{
  "n_layer": 9,
  "d_model": 256,
  "n_experts": 128,
  "experts_per_token": 2,
  "d_expert": 128,
  "d_shared_expert": 256,
  "activation": "swiglu",
  "moe_layers": [1, 2, 3, 4, 5, 6, 7, 8],
  "router_score": "softmax",
  "normalize_top_k": true,
  "routed_scale": 1.41,
  "balance_loss": 0.0032,
  "balance_bias": false,
  "router_cosine_scale": 10.0,
  "init_std_router": 0.0182,
  "lr_router": 0.000467,
  "vocab_size": 2666,
  "norm": "rmsnorm",
  "norm_eps": 1e-05,
  "tie_embeddings": false,
  "optimizer": "muon_variant",
  "lr": 0.00251,
  "beta1": 0.9,
  "batch_tokens": 262144,
  "seq_len": 1024,
  "train_tokens": 1191000000,
  "steps": 4544,
  "dataset": "wikipedia_en"
}
Below are experts of layer 4 (counted from 0) of a mixture-of-experts language model. Rows are named router (the router's row for the expert), gate (a neuron's input weights, with its number), up (a neuron's input weights, with its number), down (a neuron's output weights, with its number) and show model dimensions 0-255. Each number is 128 + 24 x the weight over its row's rms, rounded and kept within 0 to 255. Numbers have three digits each.
After each expert's rows: a language model's description of what the expert responds to; "comes before" lists some tokens at least twice as common just after its tokens as in all text. This comes from a sample of Wikipedia text that the model never trained on. Tokens count by the router's weight.

# expert 48
router:122119172140116121143132103074131113085118115104163100151106103130111114134113154136134103130158122154182146106116133158111082128142145111091105100120182111112143095145156103131132088129154123123156118076149121135095158143127086120129164093104205150128115138176083117154124079150139136125119115119141129148150111168105096143130155113151099086132093161160151106113140137141078154094136167161134118129083139110154130132150171133120132132133117124141095106129144165115119114164125169099112100166085105112131122110113085173124130160104110151114134127147185109141123141136126134158128142147133115109146123135157150110098115136129105139136148111092165119177150091132153078103131104122144110148128135126119117127077077154178134113117074097118114121117122111114116111126146139
gate0:091151145172118158187112099152130101157159164124127168125128091134149127148113133075119163101112152129162108161126107139111089127116113099103093120100103130103091133167106089082172149116183160106165111104164141128117142085149124096145142145119164087107145125141114152131134091166145126168149162132121129128132156134114111124097103136118105108143142104132073131111133134114118127106132134150105141146137105116123096126163148080164162108114120119114124108116138126129129131098133098140137114141116122147125118140122167168132193183168145148137139125159134097131123141104125115123150121136198132109131105085161147188158097122141092192101115160131149089119127139131104123151152144135122173089113101148137152158150134104113132119140111128084128111150135079130112132122130123
up0:154072153175113132079129151119093133151096108166081120094130146082105123117162091129128132130159151124094105121142101120130153165134140156150122108125112102144141132054130122125145128127159130110093129127064165129081134103103110160106157159108129143167117140148184153110092115134125143140165126104132081068119159153159120153138139118116153146113141147094156126122126085125090161140118144150131145150128127144103114137158145101131182158137112094117148114166132125139129116077121146128132127176166125131124139132122109112095127100152115118110091074108174122143127092081121109128098142148110113130165105124144107104103109118091088105140161094134161187143121144085121138144122079120134121117151103097139144139144134162133122145097130096128131125119106125116134149108137152
down0:122135126132160162151167117134125126132153190166114143122098124134149119175111101125120079102111120109133137137155103136094131146126107105101136070133142104106081136147151129083145142166145156146119123139132139141103146135157141073110141160182107114150158107135122160139116158125133155133161163163091113128129111110108142098104110143118109113132101151139140130127092152130179083152135135152133153125136104103118148120100115120122111128110120132136123170112154093133100162107122077125132115126126130104142123115147133098134150134126092185106124146092172167079090150134134197097071145120106138126193115111100129168137130102093119103144143091100133126119106135130161169159111152149109130151125128137141101168166136162138142125173109150148133179096102144141170115123145103
Ordinal endings th, st, rd after digits, plus found, located, near, present, leg, as in 27th, leg|ends.
comes before: "ed", "ing", "ation", " century", " in", "isl"

# expert 6
router:159159142131138123125128154162139091177142142131116115142111151115131134171149105139124122134143147093158139122169141160121145158136115113117107158073152143143143116099105136150128160111169139127128111127135114117122110141143129080138097108091154118179131098136097151139130121117121141114131072154142097130141121123123111169139110140138141114138145124120120124133137162128131114168123101123144187136145138136144103096133122114175159141163153088132168116127162116169178105115116114144112137112149151053099146154154194112115154138131135127162199177091105087133163132093159133160130147130113131097116122129140055110144112173119130103118139088142120108108116153199115151152120147134121071128101103147123142127132096149138113113113133163138136179105154109161117147132119096
gate0:137148156156136122100100117108133125136151123093103169111135129154149182090148172149159183175103088102105136119104133164150129152107145130134123176134119121109101075142152154121130092117141098141105147123151151145110134142078144150092111158159146124168144094145111149069101116120138164153140094115159109116118113115141122124142128130160136120151108119120062146116096188128156142105097115138153094139149167143112098080128092135156155102152135088149132126076146122121153136115138129123124142102130086119124103116114140137124157158153183114127106148162094180109088117110096143125100151101089144143136163103143110115102132127143096154138100114145095122135102142112144133121177147114134132120141136131161175121149080097147092105132086127121114153138117130103134138138154109
up0:101110124122134151100148126156155113136160127175120086159147095144157140123161098076113173154093124129125096113147169107148081150112145126131105133162121186134122124133133074119150141111180127133111109119133118162143115158196135115135149131117081121139174114169097125152102134153154191140113124129115101120150127113110111131146146116139161159115140096098090138143126140137123144125126104117117136175177127119124104092136108129118135153127122182116135156135125100205131123098092093103133106136107133133139130106092130100121123188077155167154134123115138092110119120101145135124094125109116158086103117154149104148094091141129139093080141107127135143127130140146131141141100141138134147133103123130160163135092104091131127084131130146115123131106128153102088151115105073
down0:158143093139165157118149157137129104145075160118117131132110131148142104078107152146131102090099135113100091132121148094143117151178121095153143138139135085142104143186169161115131157129129140126090142156146093156140146147099132168079164154124110167124099141123129126127127116155100104117120111107129123102120151128146144124123071067100124112173134143116110115134117114134146114126085128151104081127154075165146106149124139141110127161143149120125133088143164073124123149122153142110104138177140114156113090153117106120169100163143139138120152124126138138113164141124123133131104124135137143130156070121149110115143113126125111166112144105167138127159160104096125069130104106086098106141135154131087165177168123108103128135129093133080179122116114133093099132135147114
Given names and their final pieces in names or lists, such as George, William, Arth|ur, plus titles like General, National.
comes before: ",", " |", " (", "'", " C", " H"

# expert 16
router:150180106159098122133128118141140106198142091117170110132113111096067108116158107108111156114156160081096134123112112138136146099160136095154103107108106123144110120147121141162096143128144154131096139140088082119106154148132117092104122166145122130126163095174158165141145129172114095131132156140139150153172128141144140155125153108129102141179157075111122113169084125141156152105135118134131116122131130140111161138118117144073154100092122147107122068127150126115162111105075150131149113122105154104115117111121110119134122185153117086142109111088151134132092129167098163155133136100143077136095131138131151134127156113123116123165123114132118136109150139138134116123131129147144114115150142123151144107092093153100107125135120137173164175133131137163150178128133177
gate0:145150110137114112146128130140108161094143131125110129163151112141151135106112170097130109129111109182159138115127114115126099149125131084146122148132123130139090121143140130144126117091155098132096090111074141103131089130181137170123147175140085125142126115121138119133109106136101139100124143109142134111123092143153161116112114131133098118168176186152134187159139070129143089159122138127157119163062125151149165170119111148112134103130141145140089192114077146108123141119110127139143104125114173130077099151129093164127109117127148133147164162124099133131122163163108129184096117136116105144152178135134125144142093120112166148082138162123146129162142175106099113159075136113148123141127121150121089127111111103130119156108122086150120129138122106110107094140125100
up0:120201118148133157119150131141157099129138108128119117103138106124131096117152121153179138141110137112102143112139139134114144125119131139162126077125147134135146152138148137117166126135074122146115128109157128121147131137117135102139105068090181096119110175127130098128130146108175163123107123111129110131194140097083112140079132147152126137138169111164139101100099100181121132128134110101171137139181153119171108155150135131107155134131148100173108153112150149155128114117138084088088139129155096120159121120097106119097115164097138154121152105105095135140102128117138119133137095088135135112146130136153139151176104173118102118130137088115110151109135145168114095082098090149077125120078132112112142138148142112093113125159144120121096136137165132093115162136074106
down0:145098118164128123148121083134135131103138159097145109139149121162104165132089124126149079173120152149120111130137126089129136130133138085124131138145092132084157120144123120123121109113135128145143166113170169147112084165121164097145130149173080122155075130120104098177128143128115125091133119099131115109115099122092116127148107117150157106123175163135109093118101130168135111142152127130163124124103102100120112163126098126177108136136161127112129122170079139112164110143114099094123115158115108119130123111188084176085101090146157161115101146130177117136146135122169104065106100129138159121111129132133068139167104138139137143120103139145111157115146124152126131134141163147156111127108111114179126142123137106139178094112092148140085176147135113130118113116121112
Single digits inside longer numbers such as postal codes, ISBNs, coordinates, years and table figures, e.g. 68|2|90, 19|7|0.
comes before: " |", "°", ".", "″", "′", "0"

# expert 61
router:144147139133099124122108122161155090126131128110087145192139104147140111166126123150156125109099151099104101138131121132111134122130112127134116114152161176133092110141119133130147143118138119124142093143113179169143092084139149136160153141118147119084115104100121190157137166131152189169143129105155144154101139132108109123115140185173112125172112135138117129108098122119086145080089102119105118118163097154117148135081100145122104143114096154093092114132114120099153156133111130127131131152154136130161151104163106125134111137164110139114118152127142146176132139122075119149084151135127118147133131115123149148156170143139122123144178076123075094128102132100102152144118096129116123095146116131133088144113113131157084128153185159125163080163157105112143120088127145
gate0:139189147127164136131125142106134107096130139101141139116109147104147130129151149121093168111111133136096142132140159128064111080110119195147122109074099123138138154162147102094103121093094166094126156113165145105133150111102139134122130140160165133160067153130152159150110102157142140119172113098128129122156101106138162089170145138085159123113116091103067125135113149083152107173119126108129131107121158142172096183130117097136085123114130101129123160163110166147093157125114142116132112137120136104088150091152135154118157156121155145141102139139105143108123175116109109131172141136126113123143109155133148113131123095141151145102138126106116132155160149108121141176140153135123077119112159173134121131146112139162144158139148080148122117142133151096130128120116159
up0:115077136112106119143088080134121114167185144105103113115168109153104128110136141107136088174147148108064127148148050140113113148113133093120134141147140111157089123141122148114130089138148180152195136143093105143155118156117121129087110154133099111143147168134131139088125165160129127100102106153133128102128111103132152109158098136114101152109128166146137115142140123132106090149181130103114150134111160092139128149148127118119143132122124124182117142088116132140113162104118149144142122144114116137164127106109120112131125131135121118152089106107111138107134108130147165106164104115136087111136165142126087115137118134159146175106127094135105153111092153089141130167116123132120125130094103129155093106110108183126145107105128135135096078065134122121102119175174117
down0:142111115126111071119113124148096160163124141115149114151123133148147155120141129103159122157153082099119122075172148137120117184124119112122157124081117117103156111143123119146088101140180132114120126106120151129104173133148092120134120121155153152095141152130113127128098106162167099154125107079104142193123084144140183102123136152171124094142114125100112142115162162141164126188162147108133163131092101112115176116126105124153138084116134126087131123157119143150125094118141155165132093168102130106147125125131154114105119138116116130138113109132147099127141136109120102106154108108104117148138137113159100127178129165107096144134114147140164183115142106152132114110166135123150135152150086093076123177106132120123120159166101123138147096115137123160086102096098119
Relative and subject pronouns and commas opening a clause: that, which, it, he, she, where, this, as in "experiences that changed".
comes before: " was", " is", " he", " the", " had", " it"

# expert 11
router:147141155130111173142108135109106117104141107144146147165148119124131140084186121089124134104140110167138110109094166150097118142129114148177166130132150132104163121108175123155082133117104145144094144088161124116144098154143112108138088111146096137159171108127142101142144101137157065131132145125133114145101104114096132114114126117097127107115095139175171121187143110104128126122122108123124129116046123111106129185131112128149152145116116129160121095171131110137122126145117169097097196141161108129076132092124127130113133132121147149124124146139113147131067112131144133128139163124139106089135124119162132122142153168117150133088118140087111129161128182139107147161139103088124129123146132090093109142139149119080060137111140087105138134127137132117126132117100131
gate0:133127096140143068107091127075079162122124128117132145150132066139094107120122116129134126130125076114121106158149112112174177120166110114173113121135120166125143120158164132094105136111111154111121160116185152129118131106130101069092123149158116121128137096129175170140154124128113127131131150102131125111143134118119170138142105151099133140084105116101068092166111148145146127160125110134145136079086104142118132087143107118101130105142146104126125135165090118103168135146112138115085135089174105135140134095119132076178119146118120105124085129167143172151130149084175106109125115121111123140127159186109125117149146145139136141150101125123107100131105175149159126116132117112151134125173138133147162116113100113155153145116123147152084111140126124139123123160152148
up0:134098148097136120124107147115135125157072184166083130117111152102113148149113121137104143144133132126138107111169140132094114125146112125121085097116121177116144131126137182096160114145138123086126104084115120155111112165138119127138136139149120110102111104111148110124127098130101109156111138127152106122118133127078170125114139134113110104130136151061154104093112158163153106137131149093152134107114099084140151101108101096102129122149103129109112126136175124117126107121135115164138099110156146140144137135106121151134081103120164097113149102144185099082178162140132142131121118134121117168139112122130180142105124122129062124142086111118137161117131107150130132097114182133083157134077131136121130100143159109135124128140107135139115140129100151086066124138089215
down0:166103110125148108120134078130156119131122151183112110103137155160131097105116126148146125133120139081158165136136081168104152138112160101093123141191090158130120119128121170137098109123135142131157101120108131119138132140117107169132140123127175133085121126125085106093095143130124154152048124151140151148090116151127170136124133143139124109101115133118118153105148120117144147113188137087161118127138124114103107098110107151155136097094137150141155168130115162116119114099095097129142123128141107107100118142127121144157049134156138087100136142156082122103115094157135182096142112126123119131160103089101175128067111092120100132173145098122143112148099160148144123146134113096088157119141140141129101155138124129123139130093098139119127115149111139107082124131159131
Word-internal pieces of Slavic, Romanian and Russian names, such as ov in Chusovitina and Drnovšek, and Russ, Nov, Alex, plus coordinate-separator glyphs.
comes before: "el", "ia", "ian", "a", "i", "iet"

# expert 36
router:172099135104107115122145118117146123103119133125148147159121150167134151160107152103129108150127138093134159132142094130152137165142123137107113114117122098165137105098104144101149116129122144126082086149137162109146140068089140142146152148119133146117139126121097182132165150102160133136130112124097099115123126124150168151184138121136120176125108111129139169165137127162153125163196102159156140126150144117136110110110115099135086092121143143113125102130122112114139125114153112149095111103089146159146162138109108108109148117133183119205142123131115145080142113185081113109124136141125146134124137126113091107096141147134113074150155126128133099088106137071091115056146139104129126157115149089160122127163163134113075163139117135161129140112127086108141110126132127
gate1:128104112132087115126100110084126113119109112125120155158114144132144145124139121104137143114133140159136112152129113140124102138102164102138152148100126147125111109118129132112113172136135140132194178078149133112104128135090166160178141125079143141124138169131092125153114104123135119158102145107134152081105121121114163127139142145115171088093119112141116102108130116139125159086110129140123144144137095138140102125150137181144125117120153139121122139128125151087089139131102103147138113181124155095134090131109114124056130140108170087109077122125132133137112109134128132096120155170125116125092159128125106142156134145185093161157124115172118138107138165113080141111189187130154130100141067163145150143142135088154125090122172116087136096120145119124160150131083102
up1:171108157132147131158140138132117168172146091146133127137127095122125154143106110127145083087144131123123169145181159124132141131134144145124125111138120128132108127102079076113132110144142091146126109098134141143161123110155127118158176131123157134152124149111099104170142138106152097185116161118126140070089161121103111098106101151107085095079129106130101108139141097174154179119141159125132148159106104120098171119139137122118144085140126139101111131157125122140117140149090113106130151161135135132138185133098107113133097127091122138084094097113134121105109093107092159110112183131120160145171121147138084141174113144094105129143137138142126172134125120173163150154111152100142085133120150136140156140143134110142087104126126122125069144127130148135122061139127131
down1:141171110148120107156155184091133118120152187112116158099154127115121134130122158138120157106158106138139102150111098154143109122105116150147117138113123164166127130110132140132125141155132141114148078123087077151133150125088117149138121136130137144127146152117153132072161114099071141084115105115125141098130112127110083143087157093163138220132154126146127112104130151133141138137130151141100116111121122163121085129141112115141116140118158061157189115137108165140112124106131143111143196112130135196111117137138135151079176143121089129143129088143111141150121163103166149153137113153140087114089137107100143083156125126144125097152096161123133130118106084129156132096177109104108166118130138123117104115135137126081118122141144126121135098152129121120132128134138126
Pipes, semicolons and dashes separating table cells after names, titles or films, e.g. Barneveld (95.79) | 16.
comes before: " ", "\n", " N", " —", " M", " W"

# expert 63
router:144107113124111128160127084126129134144121138146138114152118116113107167129121162177107132126128098137118136162099105140081130103090121145121088114065120141143143127109144120099131127171115133130144171127132100151106123089092125108165149121120086102125081156166153077122151096126148076125133113119205142113105117107136135121133108113131127093129123131125156097157158114164114147097149165101129100111108118132136161129093102107146136132093075134166141127145111111112139128115164177101150147112128162107148148177094124079093138108151161129076127163162127105146137152133149144156107097140149095107134110115116137162161104131140088147164125093097130143118098132115126074137165139156141113164202118115130132158126154136123123150115130084101128119136154103133135134100158103
gate0:139119103159077161129150118132146135091117167120109150127143099103129130113084147215070154143135133081070117121099125140146129123111090123178120091159076130122133132148102130139133081128130169106106085118132086149122140123132131086136121169176143164161124099152132087139091128147171105136118117112092127127116128170119118107163124130136081173162092142101120126175119139149118123144140169145132125150094138126141150150122146172135149109122102168138103138137111120100148085110136084116147119110121126147161110141094142129103092119119126129078116122154154135150128114128092121118124099141108144134105134145147128107151146130104121150117183134156177126145129176119098088094143145116126104103138123127165114165098163106110142153115128150113127133106101143122147126151087136
up0:186116140132115121070088146146110117069127150079139097139127106151136131145152150119144101147159133151178114169153086130093124149140145178130129091115096104131156106152112073120134146113090118176145117114131182082175133132123155137149115147146100129166112123141089116128121116141096115100104113113121124107136121128139111143124128099083126125116135086125145139115105096124103104125117147175126107167086100121091123129158086119161138166138137124099140112144130131174173102114094168136134105137137131113146099132192121139124073149136131149110139159116124120160132103141150132079155162168145080138130137129130133128137110146180112129131129098176109151106123126139102143123119116139154122146171093159103117114152123127154118154163155151142111132097128156152137148074117126
down0:138106138118148083058119123095130108118131148092152136105131151118086136107138152128156148105136142099093120118126100136083153161086126136142101106089132135096115142144130146127116112096112116120123131162129135099146160120143099103137159098114119169195095117118119111135115135143106135105128121090120157142143143099165112118125166116085146112097102114169155122134127091113109174165115148108131147120129135120138125088124107190120108139129117141133119147112164129120118117144116112159159101136131161078126128074162151172159101125132179122112099120157133137078147138125131118114138156095151105149130137102188111105092102119149126114112117074097090124098138105115107131143131113150138110101127106175097092142140083093179152143098061123152132108094138154114127115121160100
Word-initial or inner re, le, se pieces such as re, Re, cre, incre, Gre, oper (Created, Pereira, lease, Operation).
comes before: "ated", "ation", "al", "v", "ate", "as"

# expert 18
router:128148124155108156114148167106137128103126118157135184104113146113093130099139129105136110124128138130156069111102104136129152134106109156131128129135157140114161126139106102136099116129133106118068133131182069194126101112146147121166121091129066132179089119106137145119132113084126076115123121128104183102108081096123144142115121123164121115177166112136134137108153109111132138134106114158174170158150134134122125164141169093153099119176111106108110126082117185149146134145109151091099162139071160143088133144105104134104174121138120124164133142090150087114125112109144147113115105118118171157107128090161111132126092181135093124095129130128133140122149151120147140139141106132115115111123148143126146135107118125152124086102142116135128119142127154115145096127088113
gate0:114150059169130104167103138149160160147075121145128172131123150130142145126112113151115129116118129107134167148182098150124144124143132087090140157137109089168126149110092150108114109097181105137134146101072126138071143129148109132134137132158094122156139130167119144131135102115129123144117165112101126107158128082166140103120097157136114150144102099097135109142118093113174171119126149149123180132135181102106102164105113147134090113138112106135111114116112116145089106148148146154111146146113128105128149107161100154148168127128125125133166153105135114172121118121121107087136157088100131093154144119162134128131146175161128122141145108106104153147103061118169116128127134167146135165139131117111132121112079129125102157107112131146139082092137088107161149106135112
up0:160104134147064057092116134151098129122150157073111116111119105135102130098120118145162145123095126158133138143125130102135123120151121096140109134156126164184110090118155100178145122157137147112115118129133104128096132153115112129109100103110104114064145144128121121092125129144091109141114167148168145105148134147171096166135146143149168117095135167142089168101151129150117117118110117144150150128135100145171166127149120112116125152099199136133133142145182135101136116162119130133075095147131115126118144124160142125095121097144112159190114124180125141137152120132120151159108088145140132154102114110144120155143087124134137129153104121150121124122120138054110131171124129145136152123113109096123150118108123113137106139151072138111113103145150141101108107073108098
down0:124105136150129092120150112130132118149123154111123128158089142119105136124146152149189136122161154158144130147128118116149151082147130131175210097130157078135116172117108106114109119125158098136139106083101136150124153154134116134109080191129143156163081098138166141143163173084192114140111132131086148120111096201090149122128085153141128132070093126095110094105140124111151153148150127136136109165129103107161163123099126150102093127115161155132163138117116145117120131153144112098127092116104115140130096170166125112136115153119115119154130129083149175112146146112133143137127137110115122125135125147096095162150135125116118139140171140119159125126170142104098105143117152157136108127103093127127117116117134083106139148113138120145168094122144112156121130160111130
Final pipe closing a table row before a line break, plus World, national, International, European, as in World War, worldwide.
comes before: "\n", " ", " War", " —", " Cup", " team"

# expert 25
router:152114135142174127083139137130155127090141106138162092136113098138107108120107142132119141109145137156114107105113148121148146093121123095166105100118163121129099123134169089114136110131126156146110153084122105150149122111112113129102134132143119167140131163134145127145181115107110115156152140116090115128110130130146143150179120090160113093159119154154178112099101150116137118096105164142109102104100089115100139118143119104129135150095108119122095159078143151095139093165116111103085181116084140171137112135152130149117126109171112102138133142151106158107114113154183112126107158153069114130152154106151118172106106138157145161109113115122131140106129162113154099153104119162097116135147131095170164147117176102093166114086186094138136167107125128117162142158130109
gate8:123107111106131130109118120119187096147149138127133145132115142136183106087142132141121120106131152134112113165173112126178132165160078158182099088160120138147145136140170112108177115161150130147101106145129147093150123117122097158159105151170142149127143127162111091173131147108099146126111122126098111115132134121144174160121104137124130131080144126162152123144080078137148131123095162116144140090135176141116105090099115138111103108134152121117124116119139083119159117128161123127091142151106134149180107126140150127102162129142075109151165119149068122100119134150189115148081102160094103096106124130172111101144121142130121175146154107161138135092116131124141130127127112154124106122159084109119144135124159165124161138155165109111095141135113133137108166118113145
up8:114075173116152140108132118127111107116111158128099104129150131118132153140115109120122105118174101120136130143108166109115107124128101116097118150140105072155138118161134129183110152141131163102084087101153171133120138122131118153098083124133118099120138145083140170165190133126114099143131132118162155140129100105147149086126102180136153132129137080102107162105121122108115137132102155153140125081151114083145150102158114078107141127099132126151116121129129161135146113127107095212101149160107087093123127134123125096130078130133134151119129116087088134122151111131142140113106110161102143157099141108105139137126136127160151150110143144115118141127121151227137134149139129085077125088144130097114141175144127137138122135102178136147139110135139123113158144110143138
down8:124141136138094135126095154135115114127134156158131106140146152156139116121182094115112108086149165140137156083095162092099104139085125103098163133146092103111174132153112128125116136128126132128182155133103157106137123129138159109111131120106126133148081109133144128127116141180091102093123152137143150144154107076085130127110110155110102132092159089115158132140139141147121137138080128132139134147121112115108107124175109103111170131117109123132130123164126116192123129093114184160124142070183090129115115128127096133155059131098176158132169105131147140130124150146140096126137137164179125121104146147111129130137142131150140106144141104119134162123136131127109122094136117125119143144159070136080097124105123095132136145129083115139101111194104113144123175129168144
Middle syllable pieces of names and rare words after an initial capital letter: R-umb-le, G-oth-andaraman, g-ob-y, S-amp-le, H-az-are.
comes before: "le", "on", "a", "les", "an", "let"

# expert 40
router:105124102119142113134107105131126130109168124119099148127115159096086145114146122101193121105099152129134115107089142103129118118127133193082076099096134125148159154149179119117081148126131133125157139108127132150124179147187135134146148074106143138117140134110116129076106122113108097092147097125108094156105139115092139161150147117120164117145081113147131125141164117126169131132124138112138129125110135098129184144067150162138122120124065131110133152135087106120115128096135140132143127156080131122143110131128132150120147155116086160101149089138093107134186083163102102111117121117100092112132120146132142135130102133151131124138131159123153123138107096123158122110103075148144118128174172081093165124146150130101110098135138155150130122160176113121154131100119133
gate0:153138124146149109143075163151118182115103145174124175153088128136107135160119085154155158157163115108127140137125100116114134169148149132145074141161107115139133132116127125106132121128130190098115139148089158144140126107115140167094092125134130151133141095103154188153100111133109146142163155113129115127117120140101168124143136129155159162128149124133089175142136144154133101131090137109117107145071154136147134125125108146169142110138099178121102126107107129105136105131112136119147134120080122097156148159138129124162111115131157129141098152146096128122182119120125138129113133139117146085098130159152143129157172143156122135165173103169129124085090088110121112111129138122150139118104144135105171144145155085132174108164121165084124119147126108171104126067115089
up0:105130109150125130124110144127154136102158109169082155093150103160098125132112132146090103153145120092149102099182127131078148161110131118122125155149108101114117119080136088141152092138121131109132148108157119075138134111101132087107104101124111107124133174123138154123096075115115101137087117153108099123122117087096165144100130153130190151132149160143172129133107153141132163149132087127141107088116134137134135159105130096117137139095134097125124130157111113112133167163143122101132132158108105064129150083129149117084090145119090133175124103156136154151115139127090124159174097147184095141174127121112128079119131126110130159100105140128111120125116106139147127113088088124099136106087146115087113093121110161138147084120150152137122142098156127124099132130130156
down0:145167153133149145101147126068207122058096115149160147143159183132123150117120148120122098119133108121143125146122129089090125145131142112116143112106163116153098093146132143134172146142112099127131143095098145139124111139118123138122092129121136111111167130132138125143131129111169084162090131131143058143159145108096131137112198136158131100132148143072151099122146151098114153119082116150100108111120137108090097164109156115120156146107126148113131113125125122147117142132174141122136117095116145112127101102188099123089139107105165120114114121106168156099108134138109136082104098155146148100108122121119117138167148122100117170128105131111120108120093160096135095117135164117106101109121142136101143091116160160121148160156098151152087107119121097105162096116142142
The word for, including for-starting pieces like forward, foreign and forecasted, plus equals signs in title lines and Japan/Pri pieces.
comes before: " the", "\n", "ce", "ces", " a", "mer"

# expert 29
router:129116104120137130096077158073144129137134073156134117135101118152111143118144098112159126149130133115130125117161136144126148110101161140133135107164101105156142154156121130166105113111140096103131167112091103097073141132128121130139128131116089137132129109123120120157137137154089123164076121126126153146177189154128121148104125151153074129104118148093115152129108112138137161094136141166148124129169111168149102134126141137135076123118150128142159119087134101141118109114152145125136111166111127125151165086101163120123095120127081123126121189113108149169138150122107122117146132121139151150137149111172092149106120146161103115112121127180145146151164114151154052135134120103095189107148095130173139079114124170141117093169147082148154131114129139166127133143132128
gate1:107125064146130157117125090098144109131119094135080114137115115115093173093093160168114088147119136137129138107107137098122107190173162086125114135173130152110105145136115104170137124106130110129139109089160163151124114127120116150170125134104159133128136141131136159127157096087182131139118113128141169111136099145120115119150105177102078096116135114131148174136110087059128136101144116127120090130135142128117115098110118166110087124155165112091132152155122114093129154154085145138146115105148141133166093105139130136123116139115138129120077172150151124159118129149094174109122138136122138146112114172132143141120120144170134081097097111139152124074162143184151147147140108141138108139154152127132145148122104129129140104063123128103100102118131122135153118150147112
up1:142107133124137185145154135160118138131137150126144122118123119143173154132090152111146139130114144097131101107106088154129160180121093145118103114127123127110107134105161148138168121138103169115120118134116134151103121071166112104096139109146130197103128102114120116127161120144097135085131137119142145096085133147113164155116104147162122115126156169141163131119072145108092164161104143078141112125135134139121125116085145136162127122160122128110113132160094099149116147147106159121159125129172148139161144109093175147134123153134099163151113142114102083153142114150110160146100151119131150112145134127117139158123180141125116149138143104091145094156125119111129113159082114093119093117075095147072092114135177176152092134131119169171139135130131106117143135122068148
down1:108133126105160129133131110157112145144144128106131128132146149166121128067137106145125147165122159093160122150139124142096177145076099130097102121117200110112142144092125123140097137122161099152121117104112130132109139126136096142135117142107126119152146138118085106135177139155156139188116132143132100185100133121153074126162158131123115167131117124166151172135125112144119129118151105124165110143115079161157138090136105167121110118115126145119150127151105139132147139107108114134146094130132115133125088139165126168134119124092146101116144112151120114169148166142132098109101146101153120201120119121128114136131139109115091139078088144099156117108172179126134161114158110108138125150130137135087086126100134115105155151166120073109114138158081087159171136129083113
Digits within scores, measurements and sports-table numbers, especially 0, such as 50.66 m, 23.22 average, and table cells.
comes before: " |", "–", ".", ";", "0", "%"

# expert 13
router:102103079155151127138093129125130119086104137130115158179140187136128141093125124149109153155132156071078157174091154116133109121146113108115144127139141125131166091159164122127154154135137135145140104136120158140110154083122134132147099165150158163127103096144116159146129132127130107162164155137093138148142124106135137144134111137127149160128115165102123116116123096062130077118134110151151130097141163109148098149089135130096131115111180146110174063132129172114096107091105116074110132123166122108131116106113093142125144122133114099161097096102142173115139109111133140114146138129135139084159159107131142094140141151143152105124147125129148103095076133091094113122137162114118132130125074149144115196107142120121088088146124141154146124143150114127128117100149141
gate0:121153123093118184162128113170147111127140087170148132127133135136111125103132156064119096152136167092155163119121185146077113088126095117115097113137082126157163110145118152116098157138164126111099158120102155103120143152204133106167110108165149172128158117108107147171114135100164126116114116127135120104126118146108087146127111115165096088154147103163091112110145133101142103148159127097144127133141153120173130143113130104076146147127134131129165139095167154092132108150130132116161117133110128159153154126138144116097138135144103089128142127116141154122120098111110156123150101083136104136100141135067143110143133117101144158101114116106132098120089145153163140142178098099116128140112118106116110126109118134103136142085149119124088105147104101176156124108132126
up0:122151121113085159131078138135150126117159113114114154133131116170149085116103112115167126170148118105130167131130133138071087088110134130157140132145141129099129078110103141154168118113125083130129130161115151118134157055084110139157112114136109100117158094146135099141159126107102105105081100117111164143145115146121143097112132147147160115146076167150098126137170116133140121108143069143101107123096134104102125139139097135173149152146149131135087136099089143133121138116129110086128153107090083128121140137145114115075100096148131106109153115070117122064161112147119143123139128134113139122156133145162101132127130129140113114137137125149134084121113078157138034108100138129139145123124127126125142108129108136135104115139154156178126111127115129132174137158147132
down0:114146147094122116101123127123112096118111100153117122128093114105119142133133128142089119114168123145161104133122096152132139152093104154104147091072106099062135136111140116152110153099157153119118139181086141162113108120166085139165114124153152136109076147168104133132140145125087118126171149087162130188118129128132073151156147171130151101137182096136110115114168114093135120124101151110157134129145096125106130120096110153145135116150149176116161060128139132183155099143136127140138113143120139133102102126128111116154152126154082125136086162172151102116111117103150109108094135118131161140121103146149119081160133116123127142114101126102149110126115162145137097115162124128116113116127144137126110060119161111156150113093121088115115172124153148123143096102118112
Line-break tokens ending headings, list items and sentences in infoboxes, lists and section boundaries, e.g. after "Senior career*" or "Damir Burić".
comes before: "-", "\n", "|", "The", "In", "  "